{
  "num_hidden_layers": 9,
  "hidden_size": 384,
  "n_experts": 16,
  "experts_per_token": 3,
  "d_expert": 160,
  "d_shared_expert": 0,
  "hidden_act": "swiglu",
  "moe_layers": [2, 3, 4, 5, 6, 7, 8],
  "router_score": "softmax",
  "normalize_top_k": false,
  "routed_scale": 2.04,
  "balance_loss": 0.00486,
  "balance_bias": false,
  "router_z_loss": 0.0001,
  "init_std_router": 0.0187,
  "lr_router": 0.000544,
  "vocab_size": 48085,
  "norm": "rmsnorm",
  "norm_eps": 1e-05,
  "tie_word_embeddings": false,
  "optimizer": "soap_variant",
  "learning_rate": 0.00337,
  "beta1": 0.95,
  "beta2": 0.98,
  "batch_tokens": [32768, 65536],
  "max_seq_len": 1024,
  "train_tokens": 283300000,
  "max_steps": 5932,
  "dataset": "wikipedia_en"
}
Below are experts of layer 2 (counted from 0) of a mixture-of-experts language model. Rows are named down (a neuron's output weights, with its number) and show model dimensions 128-255. Each number is 128 + 24 x the weight over its row's rms, rounded and kept within 0 to 255. Numbers have three digits each.
Before each expert's rows: a language model's description of what the expert responds to. This comes from a sample of Wikipedia text that the model never trained on.

# expert 9
It responds to: Closing == markers of section headings like ==Playing career==, plus articles and prepositions such as the, in, a.
down0:144131095144124100112144099121103119142092123120151129132127099175108106149143110176130139122120151112132150127193141117103132154125149090114082182137166123126135140126164122082145132124143146156143125106100154139149102127149110131152165135142088151168126131151097181181167160150112117129105176138113144108131088158167105137101168181089183155149118073121154085142099118138151133105148
down1:083164102179130125143135150123106115136141172114129069157135128103163116089167141149129173149134160111105159168110107105105094105162165108139113109091146149080113101132128116148105115117161154113103157166179141131144122151106106102111133123088162127129129121138147130138153120098146106146153143164140149155140107123168132122154137092149146133126135091084096099116106181151149132114137
down2:143104137117111149136117116128112087158103119097142102138122124107151114121110124147123116111150108138126132079165145109164090145128092142127146132143155112134117134120174162117149105203129108154111117104147172135138129115118146130157111113146117095112118154096139098150103163158068177150132131166120175153146130144111122099087114140110094145121176130133154161114127124123138170125123
down3:136110170102127153138113150142135083193147170161147135144138091144081157118144117168119186151141135114102124126151117109099175141111124104155111094136149130161109113137119170129120149167123102109130096133142139139136110125154117102114117143120147140115139173155139117083118108092116136118132161180138152121136115155076140116111123126142155112085125227094127086125138166104170130174088
down4:096089107135134139149123146151095118076154166117165103086135174109140186113144193109135128120135119082164153148174127105121120139137142116116137142127122150154104121155155127184162127133097106067148127151118182137128117134118188145105139150114133126133108095131153145081122147083138127080130124110115125138150150169166144134127074123135102114164104111127128149120140178135141156116120
down5:145195130172101157161114104188121138132178123148155120137137150099107110130069096153103114135078092119134106151153148136165134108156125151137103112134097089121139154149150099126115096134128138118080100123120126140148117160131135120117113152123059130103129151170192132123129137156144137136115126164125136123072088134151137128131116135068148145108145125140108149125093159144138143142128
down6:127147135134169127096084121135141152109171096119087137129162130157163117143140066147141118123128167129116156118119121132111124132149130154151106156118097086152119081124052123105123121146191101098129135097135107142140141143120079151088128125089143143120138175144136100134125163130115135114127119134154130085125116118162154113155137156150122105121145113126142118145106135145145121110132
down7:119154102114123128152123154123117129118130154143136170109120130146115133157144098102125139085097139105130121109090153102159121106111151170140132126124138067167123093131117119075089143107130111139142166128116137159108126143184148100102122150114130135134151155159061119138078103135131141102131151144160099134138122106127121066091083115140086145125121097133157136121137098116158129057118
down8:161126157166148140126126147151083128109105131169147128126146141133131115132132080118145155128114116117119105078120129091129080153094136106122143146109135145113164133132124102125123095121131069098115101171115135140128143184144112131105116118073106142107087154116094095130133139095110110151113114124139135112107149150099112132127162061100129120132128178139135127112115105115091132137083
down9:092153114122138118117121103113168156157164122130116095138105104133095141098107179158134136147147156130106182125119089165126039113164114133130103161159139127116140151123137100150161103121114147167158109075111135133127134183132136126136102140154138156111108079110137120095130144158086124115104130150128144094142140113168139118114181111148129146110132093098182115147123096139120141094143
down10:125128124096128044112162135139121103127142134157078134155124137133135149116108160161136140129054121146143110116131132120123119162111101130147176077137111126088120172142153154123155140133119110149117155150110112120131103180103145156130106125139115167130100117117149085121085113146204124150090070158135129090150099113154106150135159123136111182161107108122144168096104146178166134139130
down11:109132094134137130133133110155119098106110091172152122116072125122171122086136162095139164161125120155154099136124088138157106161160105116162145169103151098159113151132122102154138147144151162123120101139133153178117112130133138154103130114150165140158109186129090121146150115123098136094143148130159144099113055119152177146169106170142122093145133176155125120141115135129101160086105
down12:183129136120168110139080107133105126137137106140136102129122129133145118112180154128135143123108084156134156120165112144118144116134106155108088125119097111148090131128141084090132167117105157138132123113120108151107136138133150114062132179134143101099142107131113090135149140109131099125138147128149088139121124106135119142156152130136136098176122128107139133099120143097094142173134
down13:140163127094105116108109101108149121097157138129145144116087152118123096058104107202144093130134117107127115156139113149145139096115180146092130118099141107133156111124104109134107141095118115125132074094118177084122120136142113104116142131119102124154141087111164107117107138136167122104131152150081134131148134121161156137129165119145121112141165053149086153145166129128136129154108
down14:122118111139129081094114126122145130106211109128121133145152098105109159040131114139118131102131122132120142122187144120178118101113096087112109114106159137118108115130080126104134146148145175102134128130157103105109113149142143151134141130180153104130173111138125108114138129134119143194088119143157134119097126078135136101095178153101130121092130112113077148127108157089114151099151
down15:120142062151142118119161121118154116167116122100124115129159110095129114103141132149169151133123096131147158130124159157111116127126117097138123121180120142112110142139115095101117165114138114123117130106137132137111129139129074178108109122093136136147103157150141099121090188179091116085119135108112167152140119114149155113126154152095154069148160111105132160107142129128178093161147
down16:136084148136154108121094107122084096121134138142145109096124146158084145112119094095144140096091116122115119105155162162105128117127113143153189129112106085115135111121169103141121090124134112122145184101096114106173108158149177145093158119118152124125103121098117110140119143136130132131122141128151101085121160124107143105132161111163102137140162133142173082151128124161155125116157
down17:111198117130108100137143152141140136126139101157133166132102112128152116137154095122130131109137122107140146166140102099148105094137145121119082126133113128139169127144123150159146108111152160113115082149132148118111127119128136150150075122142102135129171140159110084137144144144142100140101121142107132122136109107123150128136139173176112114159060095090122157138150168136094179130119
down18:078131129095175180127102147096155135136080127112172113093092115119128152117132072140097098119104140148144097108140138138141140054106108111163117119098101145155138114158139141118136128144128162152126125114117162146136148127130141099135117164116151127095143086120140123114118098126143122130142106106096165160151123097135092135119128124127080128170118104090148123115107147137095135138156
down19:092092137133115136135115105075112146128165115163161146173104102154120117164142101132113072132124137123110119124140096106118136140120118155106133112143119149137116117114138134106163124121107096125067151156108147159126120116135137111125095164154146133095133142160169136108149112108098153107140128154142136115152062132153138126115144127073113153086149097165108126124136134136095161118125
down20:103112159113110118135119121148124125116127145140149103156163095129126128094134116099122099129175117129171115081159136113150132108091113085113027138143141107148121137118144132153106133154112128134129099139119129208122124117154133133191138154145122136180133149151093200165129124145105086103125124162141158105165148163107140145138116116122167148131142120138159152128103165114121127171153
down21:160083138130148103120128143101110160098132138116148107129091136092102098129099141062117142140146089151127181115156131102148130099144111161131159158156130127175142156100145143160142106137135109117146143144135157135132142152192077109159078147144120138151115110110137088079131162106141123170139128120126098165125161113116145128131128115128122077113188128138126127111145081147145129164131
down22:148104127134122114162150122119119128133083156104151086186110111116129109092113142166137158120113152153123060124113129129116143138102145103091133130150148124105152129162183145133140181124114123154128105149158097174162073145107124138172135141120137130162143115116107143130137158159122149132113156146103121120089124116154166101155156193092107104135148158161111123135159131127066153208116
down23:124096138132129098122133118091097119134099120081089123140134163137122146102130150112166109165041179166147115160165120079151174142140130154087094128124168138158118130154104153143147148145176143145113127135107117144108108140109134109133146140164132099112069136124108169138120113152105133139131120112083129112151144134156101127122151130128111140136107140074172108168111129150150128132155
down24:088119133144118148112104139130092153081125108097125101121131105127151110108101114112085127134144108134089140096133082138137118175123120165115152162158141146131139081103115137159134133136170163121110131134137122151057124094129131109102120114110157083130121086107143117119125087150123156146133120144115108149103128130126136110131084104110121151115138107142116098121168092123117141153158
down25:087080130171136069112120097107107145150144149122162092115095123130117129114140170107078168174097150159135115096139131090137104135159091130145118107158129156096139110159102119115112113129121143132164153115122088054156131162081091139129129134137127081120156098126151132144087107108146160155137096115134113081121119125168155108143127131081161144134093135128147124150142122158108125119148
down26:098124146162112103112148097113124135145104129141138127153166171122165094096129123133096130118125102119158152115143134120127167120142151095085098141097093120168127139115110153120086105121123138140124146115151127117127132136068139119121135136139111109100154113126124099101133107106117136107121127118124136140109152116130133081109144146122108132104164124118103129141107124103118133117096
down27:148132145131125118137093120154125123159106133121091136157108180121122155154177107120151101141133171115087065114100122121116120121142141117122155128095109140128121155181122136121157122127139084071159143169143128130121115114154105151148198128114098111117109110142148125150099153131142140112120137088098138139125102139142136175169136108117109108156115125150137148126131142117171157135141
down28:162130094134092116138118105118077150152120141136145151180117099112146128154149089127142134118106141168121167114135125137119137106095124128098097084130108180105115191122113137093144105147143093138132106053102156137122138124151136116167165146129122124099136132080171117127143141102129112145112121145135109159140173131130118130167158132119187085103130114165134159091101107148140095156113
down29:097087115131112110136160147104170112109122162125120134171131105089126118193148098102123139134135142119125101115134127120108113157160072167085158127167102086192137110130151128169113155079147129122154144158076141149129121121114163132166148126177108105120147165121139131086079098134155139113117115131123123121134118108141123157131136147092092145113161122171083110159167059143153165074148
down30:131119113115182144114101100097127151127126103127133137112153144088104125140116119095105146155128115132165140137189116111143121142121116139125134117131114159141160131152138132112170109149117173144149139121144136113139181139095112133169099143120158121129166125138107112088174180091172147150141147129129147132102141147109100126125190137138132082147131112146138106128118105143094078137131
down31:111148157102136085116147083140131147118096108127063129120097115119120137148083135117147116095104163105110124135087148143149084141104168124096127157148145154127152146141162134135173126135146181113116082136100167120134133093111110084186129153150139103109120115108125148136120109124086134100100108118107131143140143163099138111154143153110099097108127141113087114154136128119119110148100
down32:112131108166091128093181149157156148109146134141125145148134150148153166116135104137101165084108157161144119079147116141080163155160144159106101159142115124191138138120143076139118154133119136119099103126104167132093096110148141131105132162110130109141086145103180142123105171121118139126148127153106140155182143187177099098115111100155118131151113114184130162142147133145109142135138
down33:141133166137129140135126117107149127130115161136111135118131131110112125129166136102106110076123150126133092137099105166101109171118155092124125113158129162133145108141078132130114098095134103157118145176089135133135101150147162134161170117099154133127121134093124123116147132134131136101116131153125084153081115151083129083139120134123154134143133125145126147135099133137106134115157
down34:133150104151105148115162109164086100145102119133143082149123131131101117137100112104133124131165157120172131151122094073085122137131145143112134155145121114135146162135127091113150153145119135150125112148116129114155094124137127126177149140107135177116129168112138137131134174143079127157121143124114119165163103132105102135097148071092141142145124126152121110162110151103114155142113
down35:142091115146135126150116147119135158144105118140187133139170094099123123168122140169112122176144149138126167153147113105101147104126158145117097117109139095115075105083112115188142144111132146119148137133157153127104171157148119102147120156150113106112144147142111204139116119124132135080123161153122129122137095126145159161181124131132149115096155122147156154109115136128174131103106
down36:139142092092153112130121125083137163122108134129128174115130145138101126127117113150107152165093188085121177160138115162125086163144145103142166130158174109149088117152140111148099154159147144122170179091148121088163117135071137137113101101119149166162189118130152145084143128112118150138138129158124126149135135125138135165136131117074138121123172115151107133085124112125139102145080
down37:128135188139114151113137155157149143138080169044119121162116153151127119122108179111125052111097097135129114107090115111107131201122076141126122118146146093090116094120135123134121146100116147150145099111107141104096112084116141118173104171142104134089134135106127136079141112168150122135111142116124168132126120096139127099091104137076121144130157119114116164119122169156116106136136
down38:143108142133131150116136138161133136201161085155128142153122154130093106128133108143103149164120127123130141150145106118142121097103148114125121147115094168091077077192107107094147123114103121150174133183115129115144157145124119099128098136137146124095123107115156168129126122120113169168138125149084152139133121128120146144135104109123123113118104127153131124109137137135156111120139
down39:145094134080097139131094139122154113158108120096112103161098067125123149154128117121148129093120105167134134111106123136130094140100096141134080107146130123115112161120120104105173106125130105130224108100137142140132167156117079141150118153112126137135123128089089154141135142141131151131155144121096110118141106126129120099107121121139167140124132145097145088108093134152110125093120
down40:124134135106107098189114106090101130114105151154139136155117088116133152139160113130140107116087162112179088099118164123153127126164103147081132155156115092094127138105179128140131097151077145152097118119102157112137152106136148094125199097118135126145114133138111129119151148116136149137120102095133141108091126079110142123133101107141123114119178126115109119085117106125099203130114
down41:143113108083127149107155072147092102119184072128141194137131114133134149115144122127116108118132114090125144108082153159144083077096144108112144102125109137093128152137140124095112045112166129147135155163136149114147174142113101128166099135159107148137148163130154158124102138139114131192120117123096131150119136099119127132132135148120109136131146115149128176113110116098125115106112
down42:123163116160116152161118106122142153120123112146122121134116120135123148109090126057148146109107109111096121137121143129140097132193096089129133111134141112164112150112118146153135151119121123112161119108121118117147133135106132145126103116086144127143136146140154173150144093132130113123132127106145132130104143107139144091094125106117132105147126139112119106132133121161161093094138
down43:147158119140138138133097105163144128156089140160126123134093104131137175130132106119094095081167139140111117150139142136155138133125104143130146147146126157137126159175148100105168109148120139168073144107151135144108098168120146091136132138095112099151139143125091102162145149142145109117141139100139154086140149148127114083105137132116106079139104158128115142119113114117143099110105
down44:058091106103132123169146132141119146129212161135113138140090115141108134124124137135159136145162181152086108106124114133160151146161158141123141138122110135146140142136147132094102094096082119102093125163118131154135160151140134141121107166089077142097182118163139113171139124092128160159096131122129064124132119132147160159166107140129143121104163144141105099153153114127186117113156
down45:097108119151157156146135116123084125114115168110121099131146133129115085148138101129113173129107156105137108151086096175099068142093158151140168161089136160126150144109094168121182136127165105167144116117122142099128116152130131118175091119130100137112134154111118159130135124079101117109132095130099109112129150097156124132126154148116096116083129142135105144127132103086142119103162
down46:138089141122091108141168127115125135128151137155151138081096123110097129117140120072132137154109121135119191088110111086133135138095153137145082109152114151122133133135130142123143159149125115152126144140137109112166120148152111161131123119085166163113106108151111137136153091115175135158122139083145129138115116150111111104154117147083114130100097120111054124122171145150124148129108
down47:158154142126100141112152129134114123141147124140117157146116151121084139161174144137121124130138146172110158130117136137104129139108143094156115091118118113138185153115178146104120130131097128099166126122169121120075102107123135133141164157159131183151179129159113150067146155107123149112138161154122120147116130112091145085085100145145129140156099158082162122118137120114122128095132
down48:146170098125110128118131141128145116161117102075138168167156092144119142086112136126164137129132105129112096143108103141159104109140128170138108146136117111166111133122130157103138103109172103129160142134091128127137105133135109088148137109144130143135117140120135123114126099133131105091124120118089135139127105108145113063126137120154126135080140104086129100124141107106127148112108